Weights of a small mixture-of-experts language model, trained from scratch on English Wikipedia.
Size: vocabulary 1235, 20.3M parameters.
Experts: 128 experts in each of 12 layers, 32 SwiGLU neurons an expert, 4 picks a token, a softmax router, a shared expert of 64 neurons.
Training: a variant of SOAP for the experts, 4870 steps.
Below are experts of layer 5 (counted from 0) of a mixture-of-experts language model. Rows are named router (the router's row for the expert), gate (a neuron's input weights, with its number), up (a neuron's input weights, with its number) and show model dimensions 0-127. Each number is 128 + 32 x the weight over its row's rms, rounded and kept within 0 to 255. Numbers have three digits each.
After each expert's rows: "comes after" lists some tokens at least twice as common just before its tokens as in all text. This comes from a sample of Wikipedia text that the model never trained on. Tokens count by the router's weight.

# expert 71
router:175095117080125142164079145081134178098092105089164116166166113164123134125129106083101131112124189154136092159115117163094118187103167117098125086107156153165063104157158178180164110133086127197114115086067107091100104089116122189079096143101123156108126075140131073130156137120091128122115102125096105108172148058129146165156160147142132102186099096134157090156132160100199075144107
gate0:122101082156137168126151114126164130140163138171133119158102145132105172141109120133156085104097122092122127154126088086037154186176090134092068148146078109145122167098120197124137104151134086129041138175145128078122105096123118156083059132120085160092175108123147096156110117088108093159122111080145121121133119137138077162149130230114056101180170135117136069131133102159113110145149
up0:169160098153132140115099134157113178121125120119168137105158131089106141102146126137191110155137123158071107122139133131121134128093200081123184080091177117077180091136112112101071120093156180093157110102118122150097125186089152090081140113063149124151124094156093116078138170124162125157155186142101177178077176175182209152090130104106110129075125152109122118120060132110130090098166
gate1:127131143149127117094163141141101083144182088106118159059119180126116082140062169090155112179116148129113061159128051069093126148145113127129127116074130085113146106158135139146132101113127073072158143099136118139082113128059164114173117166103142148106156141150135090152145146142151045142105112142064174120128058183125140111115137197162149092125107084110122137045116128086127101112094
up1:119116147165091137196097186099103130142144159117082137141120124158100145111132053164098142098106123124118134146190175130129123121147142070119144168116093159155171090083091082143141162179128121152075119144126178091146219117145145120095170163104167119126136137178136147070138120081156181086157155109186094189150223118167117146181136151128125106145143079148079121140173110150109119118146
comes after: " of", " in", ".", " is", " as", " to"

# expert 93
router:114113142116086158145109155095144085087132140187196147103065160178170147083164099151142113114107151061161131068142168118129129220119139123176174096176164143081142155117154150106137136119098107169163141085163097112150117079129070082189185137109103167108142158121126157157132115148150097088091118113084160141116155195138117135152119113088153144103120094152201103112159168156142140086154
gate0:215176091143139148085141164146142147083083135173137124112150175097133136142109136153099128171124115152165151064154131188092171088135186164179128093156166170138101148058168120136146193126128084161131137113146112134187093099168088137127123107102127138144149132174168142163085144112151099208120194064113091150128141137191125078136128151143142187151141088146127144094070119145129115130137
up0:175199104149143188126125150130166167065178127157125126111128163156118182170148104146129115179123170097143164129090129187151158125169109169114117129149147166097135134067185078149122159106120081141116118139125164170093095135127139109152139139105169128101205106077133109195148188150117106164107128068078171123149145131196161104144170127120079141046106158137165131138119151077110101093137
gate1:142099161135134158185150090163139115115204049122165104122084165100126151130137149146104159118112147155152143174117128101118132114120094085152091081199122107132137117116108122150139131124111146127117094121090130100154072111148052080198153177116169066126171077205120113121148095092039143126152126118108160134172088083136085142175126138101119182163152144143136170082152141127115060125152
up1:132101113110157134112157117122141132115131140123133159171083167126076183110169033144153082160127094135123132148118236176171126088130148169185110102157103087136148087102193145147140148106158056198101122154112109136113110169143106097122153121092112141092137142161119157061114125109123136131101091116137119113127122117110121172080131161124192125132165139223161126193161135156168119081144
comes after: " ", "|", " (", "–", "19", " January"

# expert 100
router:178079119098130088137181102117105082118102188153095150043161110107154153154071129138112119114109122138118125139117120094095144111193127110133135156137169124127073116144151092065135071166157106196146144151121163080143084093150176139157075130126209173165104109128137146161100121155088126123136160113110140159186131179076102178125183117093150139132133205108092131155168170170098115146135
gate0:164123171157115119165142153141115103128088179090137114158117058093129076147094126106122117097139118149152138123143180080127091081209109105088103067148121098082148130139121118079145124074133075091146111122124153067140124122127135126160171093121067144114200072099100128074178115059101098160152130116066151136113173154163056130142159111130164157158108153079147107151152167136128069115090
up0:146119141045141140159137112121082138149120158086159138111115153140133166131127099145128119171099153208123119149178170095119154139053135072128215130162119097124121066130151086057088123143131134149126083183161126112104096107125107157113137114142168110097118031150110117100189139163107177137144177131157127122158114138091180152124196124091139165145056175092138141132126178159115119117121
gate1:112111152131086134092149093127139121139139147132146152126147143132142125123138159150154070088121146127125182103163100108116088113156034170131063147177070097156063176099154134146168124182123080068090098199142056175142123162099099077147137155127160151132106057122128110106122144153178154165068150128143101115163128122104140181104122129138146135182145135132127217095187138165144150128106
up1:102153065131129093114171139105127096106126128084110157230104131108103098128162098164116097136068095093100079124082141106105166113170155158125115096089111166131151100172143088116146129137112130144131178067109136104098107133186120114084100116082069123099133156151111060129105103101092099136143094145167081145082114164091129130129105085161114182139148180131053070157114114160103047154145
comes after: "-", ",", " was", " (", "ly", " and"

# expert 7
router:171153130090114155170084161092151135088133158143078153120132190083147137079157130139156177110118144105147121093079141145103156130120083178164164075106115122095172136121149183134165123126080131154137081082160136120156084145162167136168065109125094133138196113149160132055098121138143103146064062121143129081143191140131099117170097150084096178147168100175164159160180104137105164092134
gate0:119152142149162096111130117129138126122134120090146110173121255149118191144100118165120129125179159153107160148124152085125186129106099076108097124150055116145090142168095150145144102161151106155106131127175106123128086139121129151098104131087170096124155059135094172199161161110124085134133086130135162150219117143104110156124112054151073125180163161155150158142090162115154091156159
up0:140073170137109175133167115078105102129165089152128149130130143127115103095119142103114041109117134163143123139114132091142102104161180091134184117101166151098112143116110126077142090141093155167089077084074097104122109084138142101137132106098104192158128092167100112089074146183141141118166052114119079154112102084117187157074167130206129133086126092119108083145133133176165119173192
gate1:111145087121152115151104118130142108109144158128119166164136138120119063124098118175131185157151143054156168128152128094175139146135189152082064148140086160115129052190174133113154146119089121124148186151129178158091147171100082142146093099116127078178135126106103081136052121182117151111168076140157155196130132095062143131084103106074178105111143153125111120134144168065125112117126
up1:147135086099097080127126142100147098127161215185140124144082116075108159086092114182099183150121155094193161153158163062114121160106145145084106157120112122140112158152181155122109139168138117139180163117154178137159128165108106150108117135127086150149080201104109070102110126074104082107167114162189163095131166159071111103150101101070170095156145140121159085110141151145143092134162
comes after: " |", "|", ":", ";", ",", " in"

# expert 124
router:139081087105079142135112163081140128128067085116170103177170150145105108159139104076158085133173152170126093192123111179100102178131134121154108085120148134137101136096132108199139150147101143133121088091103116103112157096166126174109152114059168155181096078113086140076162087127136122147177115073116144154176122140122118139155150097151111095169079104156188161187093171106191121088106
gate0:146117141146107062119040105138131107145099149108121087181171141144152114146132107111168149151132129174106142148204124148173142129132099136117148128149200127078125139193120159156117139075133173115119154108128134103185066105122175154079155103065126105154152118120131151115117128173099138088141059133089140130116105153190101152152150059157060134139140127061199151143047109147150133138139
up0:154157176106160125150121157123105105149159107149149110117143134124151172154164155068147162139149177155148171180160138102133169096130188182150170091134101170081137142126147088148123125042117106065116061136165084153190080127139148109158129166125087134122119102130154090103127080093143181106116125087107185146067102148103060148087137070135076144073117104099154127146112100183079117123111
gate1:181134211074108096122079133105090101110105194133080156124149187173164104111133115156187090144098189143213103186113170143119127181149112110136144119105113104130163161099120149106141069161116129190131119127127131101172161121152139075101096215121102116137121097104088159141122179131096137136139171112139168157113111150131131148192162133090125145114078109076155140147136153133059121140156
up1:107068080161094087160137113110090151127077154117107040116118075168080131151119134116076098118232080205128156109145131106127098126130091140112137080149136151128226100148086137142188151115175102141111119164137092145135081135124130151174128096098104123133153101127111138100153124152163106130120137048078155150084125156118126156125046127146113107160137177145129127139174133123164128110088
comes after: " of", " in", " to", ".", " for", " on"

# expert 121
router:100187174174119112119102144147164136173087095163119133144167148135102141151135146115133114145085121040112113066112179154135154136147138116135125113103116090147097193090113121152089136166166186175131130118156105103102166138139133198147153176167144089109087115095151159181169167087093070183096072124175068092119121126186199073105142101165125121078143133116150145114135120109106184128139
gate0:105090166144164145117128138107132123096124171090078156145115124135108122135114146023155093157144112132032150079127068168120140161123120124132123125123126204112097087135124128127166129087117075124165162105138134192152126130160091144152167183149186101161124138100114130119100049139163198162092155176100182115164064104114083110085130114096115163102137145149123155131075105190128131114122
up0:052125085074137156108080146116155161103124123173099104105132128094070075107108113097118114154185110156079142169082069126097126148101130094156085168129097100109078066113113120103174148134093140141130106105152134137077100169127123163100131152085178118085109142144162114102083050105168140172158114170133145047177116089146155079148148108164127139060140101159118091142089098148162098154141
gate1:147142119136123103108123112144169084138123095155121134083127173109115129061173160151072097174113148143219134126132127137140156149184111147105111088172091107195095040095102146162066155110123203154133091137154131162115076081137161135158113132160134146118110166076109160161121102131031149130142127062137103130081091151146138085150115123144097118157144111121119131105080142187083118150087
up1:091162127187086095119106116143191062152105077188112112147166146121130080087169081151103115123123139047105108168140127162152113125088124155093137144160119068157131152110063144150100134121105137140152074162081121126114117078063149174146192132149116209103145144135182136101136105143126158139114126029183121138132141112161147134111109080104109123150134075113094126131074131162113158159102
comes after: "0", "4", "9", "6", "1", "2"

# expert 101
router:172062085095130111185114120164134147179161155147164097067136169108140114179207189110111138111171117104116136135126132164161094112179098170146100102184061088074120145125135152054133070122076148161112170156092100091103109137169138113126099147162129139160130157183153187134171122145194084116105108133139139084148140071078149140134161138142166120158089105126153085140105128102146122125140
gate0:192111215149150137137119168146151189145160168095162099130132143154179084125142118160105116060148135142114182128140108100152157157122109135137152101157104100084109078128094120109134125135044096192126130106065152110188097119098117125137113101085056095145169124138130164091175119162144109127135188131142121136086137103135139108122124068089164157201138119102192163149144100145059124144082
up0:099182171140089132106174112106139188118146074138094116167166100117134150195119134156121119107110123134122146150171067192128184161131116209166078081157131108124113126133178143106122117169126170141150164157138099133176089091126089111117149126089143131159071171109115103151126031171124172141086128134128130100161052097194188166111102123145101136081085119152121093135153099128091134140122
gate1:106137172121135178171139143140113157124146180127104129159133192150115112190174187171146103125113120131106143101152135135168082124123071137189069137164089081097132132159134128129137107100116176191134153234123118145161146139084131114158088135132094142171110094137105144116207107156149093168131109119124106082126087151113168166098169057136122084140049110126129106128165175094131150183105
up1:131126145127151117169085084100153158134125145064094194095187128157132066086115105130045143162144114147138121145097116144113142161082147058165097100130154109106091132135122121128133173084120096130117126111222126168073137091127101113125121158094163128108147155157131159096091233165151109077114085172181102140110165122147092183144174138098105097107090146100095141135098153171152109094133
comes after: " the", " to", " a", "-", " and", " was"

# expert 20
router:099149058136079129108164104100153174107218154151097128086121159168144133161111120126147163115155092138159128143111156111075097110150070118125122135178170156172106169124150142125169123145172074140138041115094123179101133091113094102132154120129074091118125094075065126165208144102139127158153122146142094172171078166094120100132172101141081142105177119130130167141126164203127126140102
gate0:082108152048148124195124138178128133057132131132144123145185105113173096110109127132111099124105130074150151132151125125118193148101126136110125138147104144147111149106111146119121093070100115161102165156067121142153091125083107075146211097098128097142098081133144113129108082115137119057086111136196175137079147147137131114177142031107189135124128115159173184106147113101165181168110
up0:098157149147182144088146101158234094154085084081061166142112101159146127106107191125125107110126178114155111086077123145129163093070114162082127069122158142112117165101126140124148144079147118163181133155144112147142082064125164110126137110161109091146141173225146141131128133109089111104082113139149146104130126140092087126099156190141182096161125133126122126084098135143113189166170
gate1:100141088129176117078137117133129109136152136083177128109148110149136133125126121109125117155152106140192103118189245068103105127137089094133096175098072117129136073076072175101136115126174121098100118194108148123177104102131157106152133159135133156158146117116058079160186144100058167160126084150108132123153129186141090123148128145198069132130151096112077152132120141164166121134111
up1:075141182142130092154107113119149058063099082107096163200098164111097137138147113115160090168082145161104119096079079164118143104150124156191124112118164191126132136105149080201136103140069200139179120108122176099150139128141133152119101089133142072133155143114172160067121121159157183152139145096145101128113146127120086131129204166100120106099063163147160147106119155102155095139141
comes after: "\n", ")\n", " |\n", "-", " (", ".\n"

# expert 46
router:102099123120135048122152120113160176100144152149151131145162200118138135182122099099158143156105099122119145118095130175110151115118093182142143082135144166139115184117158147100104119126110115140123149096125093149124183128107129130165142083116083038121097068167174131170121148098110134126109137053172041152128124155077131064106179118096196142099156165121166110066115144101112123181068
gate0:146191069118153082076085043119175128119127192136140097100113106131200117157123128082164081141148115123151100115125080106132164179102110130096141127107054078123132120115096170104148141069138085106109134154125115109157122121097101110135148127083079168124176152102156146094137102087159163083100100135144134167088135105178163023128137096102154113162174157108146116104124142121084107186142
up0:141120096147099164154195132127089161095124093117123157107146086179131204103106109195115122150101144081136159164108122135132121138126157097141144155152225084118145103134142117113119114111125163190152121161137135130133138116148098135146104148146143085088140135157141227161158162158134056128169118150119171122102134127133094196132122155072123068059132045174070137093138093118148112179111
gate1:103113067245108106136135134114138078153107167174111092131109115088120113113110106099155123067141135134104190101167115094153132142136114147082065104114090164188150072134138146103092111078132139088155117131169145102117181192100144089159121119130088169211165163134085107132113119089134147091136153107132065183155104123118169147117168128122149087133192135128107116126075121150110129145071
up1:117166087182082136096189157107124119175109136141104172080138119147128117090103153113070178127139111134185100182138153124167095098093173145093099117139122173115096165169126091165144122169177132069094110103051150119090162130121118156109130154123142142075159125148127128098113117107125193123122111103060109124109152095148158101050097131148143075125082145084204114130161065130127065094115
comes after: "\n", ")\n", " |\n", "1", ".\n", "2"

# expert 127
router:169090131104125150107135171090033108121135085173095139101165097132167125147144097090042177116143128114094112090144143153109136104128176125113069086127112132162113160130139113066089148096120177116165179136140120139196138159164155161083164091142108112129143123118125084165090128098141123099208069092082084121123162125119095117144102104140123103152087093170176052121183111134118169095143
gate0:160171125141099168081107157094112149196067120140165116119205138123143050191108112056182125107108098158152142108097144101124134100154059123130080123108134072066135112152113115110135122093162100145116115107058115124100160097091130145160084200155096167145164132073114103124119100113113121175121182144065116099173166156108147145134163160118145144125131146109185085116140117122109167078141
up0:198187097145127181122057162092124146191085088104092099073144070145116120128066094085133110154172112116105118053162144155175082121124081162178116177124155107140094133108098117087109127113146109082173122100085125144179122086130074081115160140123118155121101140112126123140136076104070115143108159110110082108179131147123138139153126147153153169129088097145145188148177088101096168133169
gate1:113127148129152133111174129160114168148135119124154135126151158136082155038171103122134077143133150146100160169118104091161147088155160152135156119129085106113186119116150108113111121149114136141139117101159116116145131123044124201118160044117084096111167146126108093131118113114163149056138113135197168133082090095095141110160065192145109082101175116076099212094109149082096169086123
up1:065100116147161150115163120152202075184106102131099089163158162127151095160133145117134136131145149151178108073125142117159137126046184141157175112109161118107160152133112123156095131131128112118102169124155140182167141125203138153128080126127109106100119114100130148096098069198128139110080066093121092149122128114187100138120070122205137146125121128128137195185085108070194147136139
comes after: " the", ",", " of", " and", " in", ":"

# expert 24
router:149177144119181081178142158147108081083107092098114152136129118160058158149082109159155172092069171133163112145131099099124156136132117122101135102170168100161106160191124147118185177148103156082142183178110116083101046120156080155096154129174093136085172153140055175145106111154146149169109145125111176136098093106128096091169166096109126145113184123129154139102114173143086132105148
gate0:156145098202121157135133111172138135169126074112139173127192057140078106173142124102062110144062123113104094148128161132099148138128177119131073176154172111148093107109082122184177144114186077157135155137082086147107108128169162152119119148140109105127160137091180135061154173068131125097107109117102129189167124144164086090084143110081145116105090150097098138115163084137139124091082
up0:205115148148071161128195109082147150137158147129162122204145130102105061197148100065192099122099138152151155089147154147085043124120125149169139216127109159069124070142141089110132152097099170145121140118112146100146158112102109117146094117102081104135144113115187104099137102126114150146102085101111125138158097109137119122122168109102091100146139091100084074142089094149165087086114
gate1:178175106141131099162157124133126129075105119114108157080109165136069076129137154151131137099093110115158151119121125114114099202149133113113178089178151092132104120143130134155194149129096144111122108215125144070143033048122078160146115180121145109097149140167142135147143143117136131106088110083155195108108109127127071116106129142124089177160226169115155104129131156108066101151106
up1:090109111126091168169098202214125124106111116153097136088141141132090144165090131118119108127155189072080107108114057163131154176108153130093177098126179089145102102105080111134187147074082109086135170153141097131175063106094082133152128139160100124110139195146115161118120120126103178144079142188141134159109122069128096155061153136139186144142158127120164121125089148140085130124146
comes after: "a", "i", "us", "-", "\n", ":"

# expert 3
router:093156090142094125195066147130151149117120105127125152073088184071123120108071145176159185148100084087098115100107153164089128140130078184139130081102118131107080135136176155130148121119111128154129163109108122106085105065181157129188166117144140106085144155176181076119087111137140087151127106163092111099141148151161156110171072073085083163105166154170146122154134145134118183076096
gate0:122119186155154093129054102159107125178110159180080077112118144130138105127127144110123117166117138155108168144097134171110069182190131151164112124134148122156112119082131139128146147070104156110127117123129144170110130095134155143141123077128199124173119121093181118154163081159105195163173078154091061033108104187140108112092105143098088131145165146085161153130116187139142085143076
up0:110176144063157097150138139161169185161134153098151172138117151124133136153109121129157095161111113176130148170143165137100170140084080190088122141115093147152154098130158152019139085153105121096102118109132096126126118048095109194114127102154141146105140087142115096155085086189104098108152099182150159129196114149154128089047115113104096125171157141151110117081082147127125106116070
gate1:090175124155083044147102096188113131157123156079103090132086117132120155113105160093125088139059114112101123164159113097111098134165117076089167175113134141130117082192132150137204094087160073178111140152151121174123103136110169112121103104151076160105159172113120190205157115146052113138061155108111140097136062117126151165140126134124111126149149144134164116090136150108147172153144
up1:191100111102131143156085082164123144102085157123078101116061130103119165105094167098160132182142103083130138098120132157141096119168109132107135126148200144140096153140136146172162109140165131148184141156139109184120152181133125062172163134164185162083121173159170157110167167077066101144131128132096134096139153169061090112144140162153134118113193167133171172100163128107145130075064
comes after: " |", "|", ",", " in", ":", " June"

# expert 1
router:187183142171195134152110136130147106147151147108124084087109117108116137162121074168168151157120122192144115127128155124120120143122120156116054112188163096108114151134160159072114142104095179156114145123085132111182063068151166200120103172154176167121126081169134173153135140154113111120097133098137141163151148090185111109060211088158108095101109136126147188089139105096091126117116
gate0:094179171163129103193177129113158092111176097187100093136115102165123099195130129112123173168121151121125099199125145096165117124076150123091105195113115123084163105169085108160134103178078111114139089101135152144115106114135138166067150115118107076165132112151111092140146199072120148161129135118188137085087091114162140143172131126111181128113134150146097061137104080097059139162111
up0:144132111152154137052102183124106137082133124176113088125095117171138112158126149119134139116146093167168103146175114162144167125176120124101113126134141111175145053153121143095094104160100100167093170099069176112102129172172145192140122095171089135184124120163123098065145109120138095160160094093189164073063125134116129085085168129207128108099124153181194147143146139115173133086133
gate1:154116181139134087159163118154121056129142078105146121155094064167115154186124139156199084135116156081127126039090076106104108149121112086115114184143150120071128143116165119113150127066078158124106135140106156104176107102197137134112127135064112115157111156126112125140123143127178151125098123104108157147072133152112114178091132153119150079045200171127104183097106137104099121149107
up1:124120099111061159121123103132127235105090222113122085062134074154128122166125156140139177150144098140155165118101140086126080130096114135085125136187089123137134135159095149139121088155138147154105107095128105136151109111144089045146137093164154134106136160143147087167180108091138096138140148152127131100133076133153170142098180106112144118185067120120106161159200113105186181130083
comes after: " the", " a", " of", " The", "ing", " and"

# expert 56
router:129116143088147183101104149088125108104148087143149159118112132155148123110128097153142093141166121151176146074131089104166168148120123151093160153123145125151121122110089132056129124112128150156123106184118151099142092137152082075124170091172092096134197113131134109167100173133136079117161103089136151107148151107064204176155151133179052191180175170101116106050107118124176143188176
gate0:088099127100187105076153099164125096124089136172138138128113144125151109102108159089092072164146134176095129131098104117175150116165086076115157150111145147133108088139100118128140079182145103100099160197109173151163127121070132082148101136190151130169135169142213077131079130132128132113166099123135091148129094169060136165126156129125111116148182179097187109081117171176180131194127
up0:237108125135148181113124173127177154125124128134078160169168116118156102096158150144110130108106121114108133164146129159074060178127123065113086114114131141156127167133170124176166154149089107114119087115138066135160126137108141110147169148138134110098193113163132112158115129113172139112115063149096148091113135191057130141149096152140104112128170086185154182148125106146065202137061
gate1:134081162123133142137152068133081090141077094133127138110109120128135130148083117174094185158193141121137131127092084128144093157112131105164036097119146108105101115082114152102153147130125139081139097169144221111177106138184086132150102158122128099170180137154068096150124154137162111160119144066095114096084086123081062120115088091108117069122145095173125131135090198084137105122091
up1:138128126131079155216077148104134139101129090070102143076094107094108151176054110098069144107099131093124124171120142140098146142130156113104168131199161092139073117154117130103152048138100152103143164082086180133183123161177085132147125063136151127153129110143199098128111093154130131106123119164126117152133056090136174096094120115121112101110183087150192079120121163126128142147119
comes after: " P", " B", " M", " G", " N", " A"

# expert 53
router:120133116106145074131158133145120083071073095115091174074121086102102139170104157183082155151179137116100115152153103137147159130086126168127100106147165126100126158182141133142116130145106172134170140235138114108191150145143075090163167097150169188122121179095129088156077140173098128108153115145117167119118058102139122109128124159094149101152160115128178108103100211092143114181156
gate0:103111093154140117167104140109149155121118141173096130169133147079103067094165081128175120157123086121153155106124118053167154130119102171094106130134110124134131112199168143113194084155157088148093094146136144142111131156139087129053159191147054077138156128134127164117138120155129196115103171154133121158183146106073163150079194166132184187108120092100105197111110120150127128111106
up0:131126085177106164111162172140156151164147183099149133126099158083133056130193112069163070127098148123093130150083155115062150112215152095102135095110119174103151110114138146087136118113104119140110150104122169139105136120150153123097142155151084110142201092077146102123101179154161143135133092153147106119161197187155145183088136127158096104085145189136075107116119108126099141066080
gate1:168115136132117177094142140091157173134213154120137128142163126151156126072183133120147122088130121161139137152155180098108161138153155111068138115148115124146139194092115170117153072139192113136078107103137127123093116080153148151070087171111116135180103126161047097100135141104131102202121074145128178117137144102127148154140163121194071118195093102136148106104138081128082165144059
up1:113134105160080101123099207123064147142138129113167109102171176069155026120138123067131088176088131118122101110092071113053104124157111116121140101121072104121141102077054129132166126165130148130102128095108141174121117170163150152110157112142166167168144087089142116130103138127152129145118111108142107129134171195110156173124080120186145140101114114127178141125169071162125114054126
comes after: "a", "o", "an", "i", "e", "."

# expert 92
router:069172184166116123153140136134156185161154148090105137120137130151108131106154170112174153126061185142159107119166217150168139086090098093128176141155114141144100153096161127167093118141195099096147149174135118113100127115103150149117179176122122163147105135096068165114184134137136075151115115159064137166095117116182188156096197105148088160082143151174108131161168115105147123095154
gate0:090164147190161067119144136212133187183093107156128176133128182110143067120133086189158134114157136130106150174136110092153164179119088064143065162152108129146147142111160124132144099144130135112140156151099145157163161182090118076128133144136153126099147087099147160120125133117216053074122116171156120124132111094168143186116097099150111134076106093116171126132096094098152138122076
up0:123106147166169173088161160101174164125136103084115118185121165151130173112133111065187121146148096122128135141116109049112146144179142126136086106069126152163155097179116159171195164137194122089082168142198139148097106142086124125125130162118052106161176091051101141167157177094152097175155108114118120151152143134116092117113094149119091132112188132129144175143124108124078117110097
gate1:138133173184118129171131116157101112138156150161208173131137085123168125112087166126074080116117124104152185182114170135086162162112171153147103092107131157136152153153141178161144080187149103145128149137136124087133130082115200113093123112054167099147164169156096111113174078103164115103092080147177097089105172172153159144129126099181101161121170116076155133174153112155125089145087
up1:151095197200213164165120137077099147129129206134136150117114098084104143110086123139097127109120153075137113156121193131095179113139089135131102124119168118071195135104091173181114100137128113144127115132178116069167139147131160084160131191073165155147118125130118130140201153098150157145103167138150156132104116166205084147144151149195152099118145108100115146129116104083124106139092
comes after: "20", "19", "18", "6", "8", "–"

# expert 4
router:188184151133078107095154121151154110165129157087132182072166196123114109146139080165107087153121087135133151160115103137102071149178144070107079113107157107112071089145143126124199098119130161095129093098099116104190162155117092128125118187169101160117135105126161129123132112141100098093199119151128191154158165169102156117106093088119131101188126181133153122116128127212119074126151
gate0:145044123138122101122118107126153168119141100134094123174182147137127142150095104149096142123190159025103207110140105164103130159169171116125086179122086075069086153069101105136145148089154131085136101175126129143082118093094087146147140180116070089166177068143135090145156169100142114115097154148137137170127109125126155094134086131102177078093108131095152157112153164144081115117124
up0:124187186138110093139036141144172181165181121107172085140098048117072147149119181167087131120138096132150143144097121086181138140096095112150113131114162125069172132141185126103126062119106115099096156068105155148149187108108093149134122130142156156060125111088116133175095137115146127067124118099127137153116124093090121146132118109079164181119156165159128108193137159100162157107164
gate1:156081110172140068136143128116106149163096167127105193074171146170099149166163147142106124124139130095131176097155153116107108123146132094150122139164106087083096179115145103136134135140110168101132155153128145124183105093116120150182204120121083171105149124182200115092180124096123191150157130160123056150026123157129127151157138134099164076165153124148078099143093141185087154146090
up1:084180109128152020146129176144136122178052141188096165115127171152137151110119129174142124072136134166108166103138138116108191112136118126086111103151175093174102127116108134205151126132076135117146172156134114156132157159064133162129170144080123125159127190119124120095113094166158119122166156135139192089119146107112074100119113214134135122141128097095107209102136122158118098154122
comes after: " the", " his", "'s", " a", " her", " The"

# expert 28
router:100177076156226137102109095093149139135108094124154106136148140149109133164180114175188142103084113075183108110120150141121177188130108133159150129125127131090176167162115148131118057182090100139096110077142134093108090125131160126160125138123135090100098137091151141097083148097108106122101083139211096090097163106153174107117088135179133109092181150127139139068181157086093093117164
gate0:156145113108197157124145083098110096114183120124135124111101101147114123146208132112161146179144061112122133118169137130125119138138136110136090179106187142119119022110129194122132165143107119102120069075147189114130082152100128109111105193102172152129109145115114141123157152126131100207127107116089089154139094085092177153168099134106110119138158111116118134123121152062113090157024
up0:122085118110101094149109222125087168144109094145087111118122158093192142116087145166141099093140174129083127139106151145066151186124162133106137063147091121143111171130133106125093134124128143122158145133118061157124205115188149127180107082128142158111113138152130134138126114134184140093161108146197177146132083167167087102075108108143152114152102137120161176144134091227110167086160
gate1:092072143139133141198131083104184087104082166163197098119165127180139107126137109143154123110092167090162178099125089134115132125138110164144099109164131136117144177130088108171127127148106073172067161175183133127079128100150136111172090118120162125163102113094133158134093146099142099055107072117178180060092125157096094130109143165161108137066140172096086096104179141099131113167135
up1:170101145105105123129130110106105187128139142099110134100171130090087196109123179177133089143162100090159193103133067155132144111092126096137118081108158141149037170121108179107134085124115185096111211135176136133130121106098122166129095119131157163117123145121126112172113126154168118179087136096130172086131132123147159144128096166075084129137135150206190136075105061095115153184128
comes after: " |", "1", ";", "2", "0", "3"

# expert 84
router:139156129142092147119104110099137173149075152184114102117086170132083135097157144171105101067179102062090158130124108124109095184114174092117154152147137131092123162176099135165080100088109098107139113113167126134135118137178107119086183203128131162098124117039120094099100100135167105162093144116193087127147135144088193129149100173108120076117086152159132076121110150091198138094137
gate0:119113088109136123131073127137103076131126134146172083110167140172116069159130172131093146136155111089140161114100131153212132132088161123078162132163209142123060146140144139129118149127165162157106149136168095172146111127133089129127100153103166180170158150121146113165129053145158104169085111095153134091118166107147126214103152161120191092121171127138143119148139162181126152043064
up0:100090104102147068128138108126157157173113133133164126106134106168189156148119143186071139138165134164108107120110130114139129097167164073189055136122089103156128124136094153132094170161136139043132136152107126174126122128135122125129118101134134147145129186152175129166137155152071174151122064149106075141089115142054062135170063121144136128096118046154092064139157102139139176078149
gate1:098127156059158101087122094192106138161140084132113160136102183145142152119224158100142117119138094150093119191116154114114109134113117122124142109100116102138124147104128115153102095123086212142152119106102118158139084137074171159146101101124141104153138077149093145148099174172141104104182153176117134099178134124090122111119139196093199121098083150150176100176079197165184163165127
up1:121131137134139042112101126212093089158135108141158131120128118126180128140150134134117064134131142108092100126105106155119086123138110110095144139157144224132142158136134176160125099145109171123105050084170155116132143186153174167157152072132200172124138136046152164156101135164144177132153079150128095113178109110091145129097091174129129124152111093166160150142165128212158150157155
comes after: " in", " ", " In", " on", " |", "In"

# expert 125
router:131204138121176156110112136138133127173158137149140094116133091144144111149152105090131132110130099163120142132133106149140197142189147110105069108091196095136187108057143132093179118081101128162128140157106160112101122152185184136121131136084165081146125114119098120144172189150163084112169131157078176147069112078126123103149086144083110122187170166093095110113198157134120099197164
gate0:091165140161186169180124082077140116191146101087151095110109103158105087118121103146159132102131103137130142083153133074138085148155145163104069082109130065091166169116132150117181118096142125168112102093085163122077122123083090171130152078111146115138133123084160077145103133159149129101139051127089161134073077144145133103150144147165114076056145133071055115093099164132118090125115
up0:166175120052082139154124147151096123097089107102126135094113065137142131100121163174151137110116155105164169177143112089150107106169166156138112091082179151104084091111171145106130089077102114090085116047092178176141145131132098134094144156149078117131136151105114166118113135188126138150111143078165086134082172111158059075055109078144124189150132122185138113117101131095162125141151
gate1:078152133152130212131145099030135136138123131166148102085148147154120127070170148152152143124131129093138167162141168106109135199133117102124085110151111117135137142069113139148110137131073076141169077141094156145118136109106135135145151222066125114161089117156140105086128126085174113197201110152174170108115139137106100110132072158163098149142161059113131130159154129170109110184094
up1:150119123155122119133097121092182071107162124113106122114133150118143162180146189132078104109124175157147080104100190159087032122145176104168071119128124211130142121175106105166136104137169180147116130151187087171130121088086133137133131177149131091151104147155168113090146088118051141120083119052117128114139112159146141091143099203150144128125118119140109178138128166193122119153110
comes after: " R", " r", " s", " D", " St", " S"